Weights of a small mixture-of-experts language model, trained from scratch on English Wikipedia.
Size: width 320, vocabulary 2148, 240M parameters.
Experts: 256 experts in each of 10 layers, 96 GeGLU neurons an expert, 8 picks a token, a softmax router.
Training: a variant of SOAP for the experts, 1464M tokens, 11278 steps.
Below are experts of layer 5 (counted from 0) of a mixture-of-experts language model. Rows are named router (the router's row for the expert) and show model dimensions 64-127. Each number is 50 + 10 x the weight over its row's rms, rounded and kept within 0 to 99.
After each expert's rows: "mostly gets" lists some tokens that are sent to it at least half of the time. This comes from a sample of Wikipedia text that the model never trained on.

# expert 164
router:63 56 33 56 48 52 49 69 49 58 60 51 46 56 45 46 54 39 31 46 54 42 66 44 44 42 49 45 51 57 44 61 58 53 54 49 67 43 26 51 61 48 39 49 56 47 64 49 36 49 35 62 55 35 58 74 45 35 44 47 56 28 42 64
mostly gets: "\" ", "\", ", ".\" ", "} ", " ", "\". "

# expert 99
router:44 51 65 64 56 45 45 80 42 69 55 49 59 45 28 41 45 45 56 60 52 54 57 57 45 38 40 55 31 63 41 57 52 49 71 48 47 47 62 42 67 48 37 47 47 34 56 57 43 62 27 41 44 47 63 49 49 54 39 60 54 44 31 49
mostly gets: "football ", "ball ", "League ", "season", "foot", "team "

# expert 23
router:46 53 51 54 37 51 46 42 52 54 62 60 30 38 47 41 58 39 38 50 43 44 61 44 51 46 53 62 40 45 31 63 52 44 52 58 45 65 60 40 71 43 27 48 71 42 54 39 29 57 41 62 45 50 45 63 57 38 48 40 44 38 54 64
mostly gets: "son ", "ley ", "ham ", "ton ", "z ", "erson "

# expert 180
router:70 58 53 50 46 42 60 46 46 45 67 40 50 27 55 46 51 60 56 51 58 55 48 56 33 49 54 64 65 50 48 54 65 44 66 46 71 43 67 45 57 45 34 41 59 37 47 50 54 44 30 57 51 47 62 49 56 50 45 52 50 43 61 43
mostly gets: "pl", "did", "tiv", "fic", "enc", "abl"

# expert 28
router:63 52 53 41 52 40 46 60 42 60 53 54 50 58 56 55 57 44 38 43 52 58 58 73 39 34 51 64 30 47 38 52 59 58 56 48 59 32 38 47 47 45 60 48 57 33 51 62 28 55 48 44 60 51 36 51 66 40 61 63 41 49 50 61
mostly gets: "Democr", "Republ", "centur", "Ital", "politic", "Liber"

# expert 21
router:57 54 65 49 39 33 48 59 54 46 46 43 55 37 52 43 53 20 50 37 47 44 64 64 52 50 43 69 41 40 46 61 56 37 38 53 48 61 46 32 39 40 46 45 77 44 61 36 50 59 55 48 56 59 45 55 56 55 66 35 37 43 52 49
mostly gets: "born ", "him ", "people ", "died ", "Born", "them "

# expert 121
router:54 56 56 62 46 50 44 40 59 50 60 45 49 46 36 50 51 32 35 56 35 44 53 55 50 53 61 61 58 52 36 51 46 51 39 38 50 23 55 51 47 58 46 43 45 49 48 44 41 66 58 34 58 56 50 54 67 37 44 45 60 54 53 40
mostly gets: "could ", "can ", "contin"

# expert 130
router:39 61 54 68 62 31 53 48 59 47 54 57 31 58 52 34 47 29 48 48 42 48 45 53 56 61 58 64 49 44 53 51 46 46 42 51 49 53 46 48 50 64 45 58 63 44 49 59 39 56 49 51 73 41 28 58 52 60 56 50 61 27 45 78
mostly gets: "milli", "ö", "ō", "á", "ung", "%"

# expert 206
router:41 66 49 51 57 29 49 42 58 48 57 29 34 50 57 56 52 42 34 41 42 52 58 36 58 50 48 56 34 39 39 49 58 51 35 48 42 59 43 60 51 53 48 43 47 35 63 56 40 40 33 40 80 48 40 52 66 39 39 26 54 41 51 72
mostly gets: "^", "ō", "vil"

# expert 20
router:49 59 66 80 62 59 46 70 63 46 51 52 43 48 49 36 66 41 27 48 51 45 44 56 50 59 40 51 50 67 33 64 51 41 43 42 30 63 57 47 49 56 44 53 52 45 43 55 40 51 56 59 57 71 28 52 73 46 51 43 29 28 28 56
mostly gets: "present", "grou", ">", "inform", "publ", "stor"

# expert 122
router:74 43 55 65 46 44 56 52 61 34 53 51 44 36 52 62 56 44 30 43 42 45 62 46 41 41 45 51 42 57 56 60 51 50 39 53 44 49 48 61 46 58 42 57 42 46 49 84 44 56 46 54 68 64 42 43 55 50 59 43 42 29 53 62
mostly gets: "|---|---", "|---|---|---|---", "  ", "|---|", "—; ", "\n"

# expert 78
router:57 61 72 48 43 63 52 73 45 48 64 53 54 42 44 46 43 45 31 45 59 41 77 69 46 43 53 59 39 62 32 44 45 56 61 46 42 39 57 36 48 45 51 43 61 51 40 71 42 65 33 34 46 73 45 49 60 52 64 41 49 30 45 57
mostly gets: "politic", "vill", "govern", "Govern", "ministr", "child"

# expert 49
router:58 51 56 54 54 36 59 44 54 82 51 54 54 53 30 42 61 52 59 52 59 51 53 40 43 33 50 61 57 65 77 61 44 50 48 28 52 45 43 52 29 34 48 55 62 41 38 60 49 50 44 48 48 67 52 64 52 53 58 36 58 51 51 60
mostly gets: "For ", "When ", "John ", "After ", "\"", "= "

# expert 203
router:47 78 55 47 31 51 47 46 56 44 67 62 41 34 55 38 60 48 34 53 54 40 66 48 39 51 37 61 39 55 56 54 39 40 56 45 61 43 42 55 43 52 44 50 70 50 36 46 51 44 38 52 37 30 68 66 58 41 59 44 58 47 38 47
mostly gets: ": ", "): ", "us "

# expert 109
router:48 50 57 57 52 44 67 51 48 61 51 47 23 36 45 40 57 46 29 54 52 25 43 68 51 43 51 51 47 59 40 41 38 41 47 40 60 32 47 50 28 41 32 52 41 42 34 35 48 58 49 32 37 56 55 57 57 43 40 42 40 57 37 51
mostly gets: "would ", "could ", "may ", "into ", "will ", "to "

# expert 114
router:49 62 41 43 59 37 61 40 52 47 73 50 36 55 63 48 53 58 40 43 70 54 52 39 47 43 45 71 36 44 29 57 48 48 39 40 35 56 43 30 48 55 44 42 43 55 49 70 31 37 35 59 53 57 39 56 50 43 45 20 51 32 39 66
mostly gets: "sk", "z ", "i ", "ae"

# expert 17
router:54 77 56 45 66 54 50 58 64 46 36 57 49 50 45 51 47 34 26 58 50 46 56 55 40 36 49 48 53 53 55 48 37 59 35 49 58 52 46 51 79 57 40 24 50 48 55 68 42 63 41 54 51 49 50 60 74 47 45 52 51 06 40 54
mostly gets: ")", "]", ";", "′", ").", "|"

# expert 167
router:42 56 46 62 51 41 46 62 47 61 37 33 65 40 54 35 64 47 63 44 52 57 42 39 49 56 58 64 55 52 35 48 34 66 57 42 59 30 47 54 50 36 44 32 51 59 50 58 37 59 57 43 47 53 50 54 60 44 56 62 35 32 43 34
mostly gets: "October ", "July ", "September ", "January ", "November ", "April "

# expert 6
router:67 47 65 52 45 29 72 58 58 33 54 69 43 56 39 57 56 44 49 42 51 52 54 74 51 50 47 61 50 43 49 54 53 51 58 45 51 67 68 44 63 55 42 36 61 42 39 62 26 61 51 63 59 75 39 41 65 54 48 48 50 39 44 47
mostly gets: "Pro", "Con", "Rus", "pro", "For", "Mus"

# expert 123
router:51 57 81 61 46 47 54 31 44 70 69 51 39 50 33 53 56 55 56 43 63 44 51 45 49 49 39 59 54 31 39 62 31 41 58 37 41 39 54 37 58 23 25 48 59 53 49 46 54 52 58 44 53 60 43 52 66 32 46 48 30 62 24 33
mostly gets: "with ", "including ", "against ", "where ", "After ", "by "

# expert 4
router:46 53 58 50 49 34 65 60 66 67 72 61 55 27 42 32 51 51 45 66 48 58 54 31 55 48 41 58 50 50 36 49 41 46 43 47 56 43 41 43 51 53 43 52 53 44 42 38 57 65 47 58 47 55 45 50 53 43 44 41 67 53 50 50
mostly gets: "Stre", "High ", "Air"

# expert 129
router:46 48 61 61 56 36 66 64 57 67 60 51 52 45 44 40 49 47 28 54 50 55 54 52 40 43 54 56 37 53 42 59 61 51 60 44 37 47 54 51 44 47 47 51 67 55 40 45 31 52 36 38 39 57 41 39 48 33 51 45 49 36 28 73
mostly gets: "United ", "States ", "British ", "USA ", "US ", "US"

# expert 186
router:59 53 59 59 54 44 46 65 56 60 39 55 46 45 51 40 57 52 31 39 38 55 71 59 42 34 47 71 48 65 41 49 47 49 57 45 45 52 76 43 48 37 44 54 57 44 62 60 47 60 44 57 47 80 48 49 52 54 48 44 45 41 41 42
mostly gets: "Thom", "And", "New", "Un", "Pet", "Phil"

# expert 171
router:58 54 50 52 50 46 64 60 65 48 61 47 41 31 43 38 61 63 59 30 50 41 66 60 50 50 52 57 29 46 39 61 50 47 67 47 56 35 59 44 53 48 60 44 67 36 64 54 41 52 47 47 43 33 45 66 57 45 52 42 64 53 45 76
mostly gets: "í", "ó", "ō"

# expert 27
router:75 56 58 64 59 44 43 52 58 60 46 37 38 56 58 39 59 70 47 40 50 49 66 65 27 51 49 51 47 69 56 39 55 37 60 52 49 43 52 52 50 55 70 26 46 39 51 74 55 45 50 51 32 52 67 58 45 47 50 47 29 36 39 49
mostly gets: "also", "See ", "usin", "Personal ", "ersonal ", "List "

# expert 76
router:56 64 53 66 64 58 67 52 64 53 59 52 33 43 41 37 54 40 47 39 41 55 70 48 46 52 33 68 41 45 49 65 64 53 65 48 67 51 39 59 42 42 59 26 51 32 60 41 42 60 33 51 44 37 39 59 54 42 51 42 57 28 49 75
mostly gets: "000 ", "II ", "} ", "km ", "Cup ", "V "

# expert 139
router:47 74 67 53 39 68 44 59 53 43 56 50 49 36 49 41 42 52 38 51 63 50 57 65 39 55 42 56 39 68 36 47 71 55 65 46 65 46 52 55 52 38 30 51 41 37 58 45 51 54 34 52 44 70 45 45 52 51 56 60 34 53 41 46
mostly gets: "olog", "system", "atic", "chn", "Associ", "sit"

# expert 35
router:38 58 42 58 51 37 71 49 41 51 57 44 48 45 43 49 60 44 54 41 76 50 44 69 41 52 46 50 42 54 48 59 42 38 59 46 53 51 44 40 76 38 35 59 51 56 28 36 44 46 55 31 40 45 39 46 54 39 60 66 50 53 57 40
mostly gets: "along ", "On ", "During ", "In ", "years ", "years"

# expert 71
router:48 73 67 58 48 47 49 65 71 43 63 53 50 33 61 54 56 49 40 52 56 47 59 64 31 52 47 49 36 65 33 56 65 35 43 48 60 52 53 39 52 54 55 46 80 50 45 43 51 57 46 57 47 37 50 49 48 52 39 41 52 39 35 43
mostly gets: "itary ", "high ", "ocial ", "osp", "ower ", "tural "

# expert 36
router:75 50 61 53 49 50 58 64 81 45 44 59 50 48 35 50 47 56 56 35 61 39 60 48 45 30 18 57 36 45 35 59 35 47 65 42 65 41 63 53 47 43 64 37 48 33 61 65 46 64 38 58 53 50 52 41 57 50 47 37 45 42 50 56
mostly gets: "his ", "He ", "His ", "their ", "She ", "her "

# expert 29
router:52 54 53 53 43 50 61 72 66 61 55 66 42 51 46 41 61 47 51 42 53 58 65 51 44 55 32 55 40 51 53 59 36 42 50 38 51 51 47 50 37 43 47 43 68 42 43 48 28 56 50 47 50 61 46 66 63 43 49 43 62 27 35 51
mostly gets: "K", "G", "M", "W", "P", "Th"

# expert 10
router:59 55 52 52 42 44 45 44 63 52 76 36 49 49 33 45 57 36 40 52 48 48 48 43 55 41 55 62 59 51 33 57 44 46 43 29 52 33 50 52 48 49 42 44 48 46 48 48 40 68 50 41 64 59 57 48 60 42 40 44 47 54 50 40
mostly gets: "aking ", "could ", "using ", "ating ", "buil"

# expert 7
router:72 52 52 34 50 45 43 50 61 55 67 35 55 37 43 55 58 39 59 59 44 50 65 39 30 46 24 67 34 42 50 60 52 56 31 57 48 45 45 43 54 48 60 43 43 30 49 73 50 66 53 28 37 53 33 44 61 54 43 39 36 42 52 42
mostly gets: "ath", "Born", "played ", "foot", "met", "peop"

# expert 13
router:73 62 51 61 51 40 46 46 53 50 54 38 43 32 49 49 50 51 38 44 58 52 73 63 41 46 44 64 25 59 44 53 64 37 63 55 54 39 48 52 54 57 59 54 65 53 42 58 47 48 29 60 39 61 58 53 60 53 49 35 59 55 52 42
mostly gets: "essional ", "itary ", "ical ", "ful ", "local ", "ational "

# expert 90
router:67 60 42 55 40 43 45 68 74 59 44 45 44 44 64 36 50 40 33 52 44 52 55 58 41 68 54 40 49 54 40 59 52 27 53 53 57 35 38 39 55 32 47 36 43 44 35 19 35 50 44 42 28 41 69 56 55 47 55 47 52 51 46 35
mostly gets: "dec", "acc", "m", "partic", "disc", "occ"

# expert 89
router:47 61 57 53 46 48 61 60 59 54 41 54 53 33 40 48 60 54 61 53 62 45 54 65 52 45 30 47 47 62 52 54 43 57 41 31 66 40 44 44 46 50 41 44 51 37 37 49 52 41 36 48 50 60 57 59 67 41 47 50 56 44 41 43
mostly gets: "It ", "name ", "This ", "which ", "who ", "They "

# expert 124
router:42 54 75 52 35 48 65 55 48 72 51 50 48 48 26 32 58 41 64 34 52 45 39 48 64 34 54 66 61 54 56 54 46 53 47 37 57 45 51 52 40 33 53 62 66 51 51 63 53 57 50 44 44 67 41 59 54 46 50 50 26 57 26 42
mostly gets: "David ", "USA ", "', ", "William ", "Michael ", "& "

# expert 93
router:52 49 62 58 53 31 51 56 39 53 50 65 50 49 43 35 51 51 62 51 68 44 46 52 54 60 55 54 44 62 49 41 50 53 65 58 47 42 36 34 51 45 59 36 63 52 36 45 33 61 42 53 39 47 46 51 54 40 46 34 42 33 32 64
mostly gets: "Canad", "Japan", "Indi", "British ", "Russi", "Ital"

# expert 18
router:50 52 57 45 48 29 43 39 42 51 47 45 47 45 72 44 69 52 22 52 80 42 44 53 44 52 54 70 36 61 47 54 49 44 58 39 50 46 40 43 49 42 47 21 43 32 38 57 38 42 15 34 56 45 46 51 50 39 36 46 53 42 49 66
mostly gets: "well ", "m", "ism", "M"

# expert 216
router:60 59 52 66 46 44 61 56 56 64 63 68 50 51 51 45 57 48 44 52 61 39 57 55 50 54 43 50 51 48 45 66 51 37 50 39 66 44 43 48 53 43 51 55 48 52 49 41 54 46 50 41 46 56 41 73 59 36 53 45 58 42 32 52
mostly gets: "of ", "the ", "The ", "within ", "between ", "for "

# expert 194
router:48 51 47 59 48 53 65 56 60 70 53 42 37 41 57 38 63 46 61 32 38 53 58 62 27 43 48 44 34 48 55 51 38 49 64 28 48 51 59 48 40 36 66 57 51 44 50 53 45 64 59 32 44 58 49 49 49 47 47 34 39 48 28 53
mostly gets: "when ", "until ", "(", "after ", "After ", "though "

# expert 244
router:68 50 59 46 37 43 69 70 51 69 72 52 35 46 47 53 64 56 52 50 52 42 65 55 48 51 25 56 46 39 24 53 45 43 66 56 76 43 31 42 54 50 34 49 51 49 35 57 36 57 47 47 43 51 59 64 55 34 44 45 56 57 50 68
mostly gets: "several ", "=", "some ", "five ", "everal ", "no "

# expert 25
router:63 59 68 45 71 46 56 54 44 47 59 64 50 51 26 53 51 50 63 58 52 55 48 39 54 41 57 56 40 46 24 48 29 46 35 46 48 61 49 48 52 45 37 39 57 55 38 52 41 38 57 46 47 65 57 43 56 34 62 52 42 45 37 28
mostly gets: "|", "– ", "Sen", "Ag", "Ab"

# expert 233
router:50 60 72 44 51 49 47 50 45 56 45 33 48 25 49 46 45 55 60 48 51 47 66 51 42 56 46 61 58 62 36 49 42 47 71 41 65 39 39 33 63 50 50 45 41 36 55 56 45 42 58 44 30 65 61 55 55 46 47 42 72 32 49 50
mostly gets: "o", "Jo", "lo", "Mo", "mo", "do"

# expert 120
router:43 62 47 51 33 30 62 49 53 64 42 60 51 56 39 44 63 62 55 44 44 45 35 49 40 54 40 55 43 75 46 70 59 47 51 35 58 42 73 49 31 52 40 52 65 42 58 59 53 53 42 55 38 67 50 58 56 41 46 25 62 48 54 59
mostly gets: "\"", "= ", "born ", "called "

# expert 210
router:52 50 58 55 43 36 56 40 64 47 50 61 38 44 53 44 55 47 52 48 43 31 49 47 48 54 42 52 41 58 57 68 38 47 41 33 52 50 53 47 64 39 35 43 42 52 51 37 39 61 41 47 41 68 61 46 54 35 46 49 52 51 45 28
mostly gets: "includ", "began ", "had ", "bec", "has ", "continu"

# expert 221
router:56 66 38 74 55 34 56 53 69 56 65 45 54 36 42 45 60 50 63 48 37 43 50 60 53 62 50 60 55 66 30 44 49 57 62 52 61 48 48 54 37 38 35 65 49 53 55 43 41 57 57 35 38 50 51 57 46 49 46 61 39 46 66 44
mostly gets: "D", "d", "del", "ro", "sur", "ld"

# expert 30
router:48 60 62 57 59 51 42 75 54 62 48 53 53 53 57 46 50 41 60 61 58 50 44 50 42 46 54 47 47 61 39 43 55 45 73 57 72 56 52 29 65 49 39 53 49 36 49 67 45 64 37 58 50 65 50 51 69 45 53 64 57 51 33 47
mostly gets: "football ", "ball ", "ampion", "ball", "foot", "team"

# expert 218
router:50 42 54 70 58 28 62 45 45 57 66 47 56 48 52 37 70 55 55 44 61 51 48 66 53 45 29 61 39 52 30 59 20 41 48 59 41 41 30 43 51 50 50 51 42 47 42 44 41 58 51 58 55 40 37 54 75 57 50 47 58 42 53 66
mostly gets: "Californ", "San ", "present"

# expert 251
router:60 59 53 66 41 37 49 47 70 44 45 53 44 56 56 51 45 52 44 32 45 60 67 61 52 51 50 47 40 46 52 49 51 44 47 53 62 50 48 56 39 48 38 35 63 49 45 27 41 44 53 49 33 43 67 64 63 43 54 40 52 51 42 46
mostly gets: "been ", "be ", "being ", "were ", "became ", "elected "

# expert 239
router:62 70 51 58 49 40 47 62 68 34 56 64 43 19 47 20 49 39 57 59 58 46 37 48 46 54 27 45 44 68 57 57 43 53 50 46 56 56 43 54 39 31 44 48 49 46 46 46 40 56 63 46 48 76 61 51 69 34 43 46 54 17 53 57
mostly gets: "|", "|---|---|---|---", "|---|", "|---|---", "\n", "Born"

# expert 82
router:77 51 48 42 42 55 62 59 51 45 52 50 50 54 54 61 56 45 21 53 50 39 46 55 29 64 55 57 45 59 41 67 55 36 68 54 72 56 26 51 61 49 66 31 37 47 53 61 39 43 42 41 48 47 48 54 70 31 35 50 25 47 42 49
mostly gets: "P", "p", "Pal", "them ", "him ", "mp"

# expert 88
router:71 52 50 49 42 45 56 71 62 50 49 48 47 41 39 46 61 28 39 41 55 30 51 61 52 37 35 50 43 52 50 67 73 57 57 54 73 44 39 51 48 45 34 45 46 52 40 48 49 63 47 46 42 45 52 53 54 47 37 39 65 39 40 39
mostly gets: "\". ", ".\"", ").", ".\" ", "\".", "\n\n"

# expert 119
router:40 57 56 53 56 18 54 51 66 58 49 48 46 64 49 34 61 48 45 58 75 68 43 37 46 41 56 44 44 44 45 56 44 44 37 49 36 51 54 41 29 37 48 49 59 50 36 64 24 64 38 51 66 46 52 46 54 55 53 59 44 37 39 78
mostly gets: "Dav", "Pa", "Mc", "ie ", "ara ", "la "

# expert 140
router:53 71 51 44 40 38 47 43 50 57 55 70 35 39 40 33 66 31 46 50 46 42 54 41 36 59 50 64 45 39 29 56 41 38 55 47 46 56 45 38 64 29 36 52 57 42 48 41 20 66 44 54 55 61 48 69 56 43 41 42 43 38 39 54
mostly gets: "son ", "z ", "i ", "u ", "ang ", "erson "

# expert 73
router:65 52 51 42 42 40 52 49 43 57 63 40 42 60 51 34 63 57 29 52 42 37 47 37 34 53 27 63 37 48 32 58 57 62 52 52 55 48 42 44 46 60 60 39 44 56 54 61 46 60 58 45 37 41 43 51 54 56 54 34 65 37 53 57
mostly gets: "burg", "centur", "ia", "ton"

# expert 0
router:63 57 64 59 48 42 45 75 54 70 56 69 55 49 45 51 54 43 41 38 57 48 62 51 38 52 21 50 38 56 42 69 52 45 52 34 39 23 70 43 25 41 54 26 68 44 57 59 59 60 51 54 51 72 35 57 57 46 56 65 40 47 42 49
mostly gets: "song", "arti", "Fil", "film", "53", "JP"

# expert 178
router:70 55 58 47 49 48 53 50 51 49 44 58 44 55 52 45 59 53 60 23 51 57 73 64 64 47 48 58 38 42 65 49 55 36 56 38 47 56 49 43 58 47 30 49 60 39 45 50 37 46 50 51 29 39 61 56 53 45 52 34 45 52 45 41
mostly gets: "became ", "been ", "was ", "being ", "As ", "won "

# expert 100
router:70 56 63 69 47 45 72 46 71 53 43 57 47 53 39 43 65 43 44 52 57 47 44 42 59 35 29 71 42 36 46 57 43 61 24 37 47 41 49 44 37 49 23 65 57 35 40 55 38 53 54 50 36 66 47 56 53 57 52 61 44 42 42 38
mostly gets: "John ", "David ", "William ", "George ", "James ", "Robert "

# expert 252
router:58 51 49 59 49 35 52 35 73 43 63 48 39 45 41 39 71 53 39 50 69 59 50 58 49 57 43 71 48 56 41 53 45 53 38 62 63 61 47 48 51 50 32 27 58 59 51 51 52 50 47 57 45 54 49 65 52 51 50 46 35 51 49 67
mostly gets: "arti", "Ar", "List "

# expert 56
router:48 59 38 49 33 61 63 46 52 58 48 68 46 54 58 48 60 55 63 26 40 67 68 49 62 35 58 65 52 60 44 55 67 51 56 48 68 26 62 47 41 49 53 31 57 60 62 63 49 54 53 47 34 36 44 49 58 47 52 44 38 59 50 57
mostly gets: "located ", "built ", "born ", "published ", "member ", "based "

# expert 37
router:51 63 48 56 48 42 59 64 56 68 41 54 36 36 34 44 53 49 57 46 41 52 59 70 60 41 51 51 35 51 45 47 48 31 54 34 57 40 49 43 45 48 58 63 60 21 34 60 21 52 54 48 30 56 64 73 56 33 31 46 53 57 34 41
mostly gets: "head ", "home ", "ember ", "ound ", "final ", "mer "

# expert 85
router:52 58 70 50 43 44 59 71 63 60 47 56 42 58 48 50 60 30 34 41 51 48 55 72 64 28 44 61 42 50 37 68 52 59 67 48 61 49 57 38 45 25 32 39 70 58 53 48 56 56 43 47 54 60 41 64 52 47 56 25 56 55 47 54
mostly gets: "sident ", "General ", "member ", "eneral ", "former ", "government "

# expert 153
router:61 69 46 53 53 35 43 58 53 51 73 50 46 37 58 54 44 50 37 55 71 48 51 51 37 60 43 52 32 61 35 49 71 44 55 53 48 52 46 41 48 61 51 39 54 54 40 44 47 47 56 65 36 41 48 51 64 55 46 53 65 47 52 46
mostly gets: "vir", "olog", "chn", "onom", "anti", "can"

# expert 212
router:35 64 53 45 35 27 54 46 60 62 57 54 42 49 58 39 68 41 48 37 60 58 57 36 53 46 49 62 29 50 32 59 47 38 67 52 41 48 69 36 47 37 49 50 72 37 49 56 30 71 25 48 54 33 57 69 44 50 50 52 56 38 35 73
mostly gets: "ara ", "ris ", "tin ", "ra ", "ah ", "ai "

# expert 97
router:39 56 45 50 62 23 68 43 40 66 40 51 43 53 54 44 65 46 54 44 59 49 46 47 44 43 54 59 31 62 42 67 61 38 50 41 39 42 56 58 58 57 56 47 62 51 33 68 35 65 36 59 57 31 59 48 64 57 56 24 62 22 38 74
mostly gets: "ou ", "ang ", "u ", "la ", "ai ", "ur "

# expert 157
router:38 50 72 62 69 39 49 50 71 60 50 50 38 56 47 38 54 38 54 49 71 59 49 44 51 46 49 45 40 51 40 57 45 49 38 43 46 70 42 50 50 55 50 37 70 50 43 60 35 43 44 73 58 53 49 41 58 40 48 38 44 25 34 45
mostly gets: "^{", "..", ">", "#", "US"

# expert 142
router:51 54 57 70 69 30 54 70 59 64 59 47 47 64 44 34 48 42 52 24 46 47 67 57 52 55 49 53 44 40 31 56 56 57 40 51 60 59 53 42 49 52 54 38 53 32 54 30 56 56 55 44 66 53 43 51 45 44 50 54 45 47 49 67
mostly gets: "milli", "km ", "000 ", "%", "% ", "otal "

# expert 224
router:56 56 46 52 63 46 52 82 72 62 61 62 62 36 48 47 48 33 45 41 70 29 63 49 44 51 38 53 41 47 54 56 42 46 52 54 42 52 28 36 46 51 58 43 58 39 44 46 54 55 61 56 52 46 54 55 52 45 54 49 49 45 52 47
mostly gets: "sm", "sl", "high", "bro", "two ", "five "

# expert 215
router:50 51 52 55 33 31 56 51 60 45 55 57 43 50 54 41 59 44 54 37 44 37 44 54 48 59 44 66 51 55 53 60 24 57 43 44 44 43 45 36 66 41 44 45 41 41 50 35 42 58 47 39 31 48 54 49 57 45 42 58 44 54 27 35
mostly gets: "have ", "has ", "had ", "took ", "would ", "could "

# expert 126
router:52 59 43 54 55 38 56 60 70 51 38 51 59 51 44 59 54 47 51 55 52 64 25 58 45 65 50 63 47 64 32 78 64 60 47 49 51 33 51 51 45 59 40 35 60 37 33 59 56 56 56 80 68 51 41 58 52 47 59 48 54 37 51 41
mostly gets: "osp", "14", "15", "29", "24", "26"

# expert 65
router:50 50 57 57 50 39 42 45 57 52 47 52 33 57 56 46 56 41 49 47 55 55 42 36 48 44 53 56 35 37 36 48 65 36 57 42 53 42 56 42 51 48 56 26 42 30 43 58 40 53 39 51 57 24 46 60 57 41 54 31 47 47 44 61
mostly gets: "Dav", "burg", "sk", "son", "vil", "ley"

# expert 96
router:51 53 56 54 31 55 58 57 65 40 43 52 26 40 40 44 54 54 50 45 61 54 58 53 60 28 34 51 41 53 51 61 31 45 40 35 64 45 45 44 42 34 32 37 55 51 37 54 47 72 53 50 54 50 44 72 50 50 38 24 58 38 39 48
mostly gets: "J", "K", "G", "R", "Sh", "H"

# expert 220
router:54 55 51 60 47 41 66 53 50 52 67 52 42 49 56 42 52 54 46 36 67 44 58 62 45 49 39 55 44 46 45 61 40 50 50 39 52 36 44 38 43 42 29 52 46 50 34 30 53 50 49 34 47 64 37 61 63 44 46 51 39 46 30 40
mostly gets: "for ", "from ", "with ", "including ", "between ", "after "

# expert 58
router:64 50 49 53 33 33 50 82 69 46 55 64 46 44 42 43 58 37 47 40 55 37 55 59 59 47 28 52 41 60 45 65 66 56 55 58 65 44 50 48 60 49 36 40 45 58 45 45 48 67 38 54 44 50 57 48 56 43 31 41 64 34 38 42
mostly gets: ".\"", "\".", ".\" ", "==", "\". ", ")."

# expert 72
router:56 75 59 55 45 47 53 41 52 58 57 44 51 53 36 55 68 52 37 43 55 66 60 43 42 52 32 52 34 62 27 61 55 38 47 50 59 51 57 58 58 50 53 47 45 66 72 73 51 56 41 51 59 69 44 44 54 43 49 54 43 31 38 57
mostly gets: "same ", "this ", "city ", "season", "centur", "vill"

# expert 246
router:74 48 47 53 48 40 32 53 42 37 47 53 49 49 48 47 44 57 49 38 42 57 64 61 41 59 33 54 45 37 50 48 47 54 65 54 40 47 56 40 60 49 55 45 67 35 63 40 47 65 55 42 28 76 53 62 48 41 69 41 46 54 48 39
mostly gets: "won ", "served ", "played ", "received ", "aged "

# expert 43
router:48 43 40 44 51 39 65 52 41 54 34 52 56 55 48 42 56 52 63 34 42 62 74 54 59 52 33 68 29 51 60 46 48 55 59 31 69 44 53 47 35 47 41 37 48 42 58 43 35 51 48 46 40 48 52 56 66 41 55 46 60 51 39 37
mostly gets: "born ", "became ", "As ", "(", "was ", "="

# expert 247
router:40 61 43 53 48 47 66 79 66 70 64 51 51 58 47 45 54 56 44 50 63 38 60 63 53 44 23 47 40 39 52 42 53 46 41 39 61 36 48 31 33 47 48 48 63 38 40 28 38 54 56 51 58 42 50 58 51 44 34 51 59 45 46 39
mostly gets: "18", "10", "13", "20", "14", "25"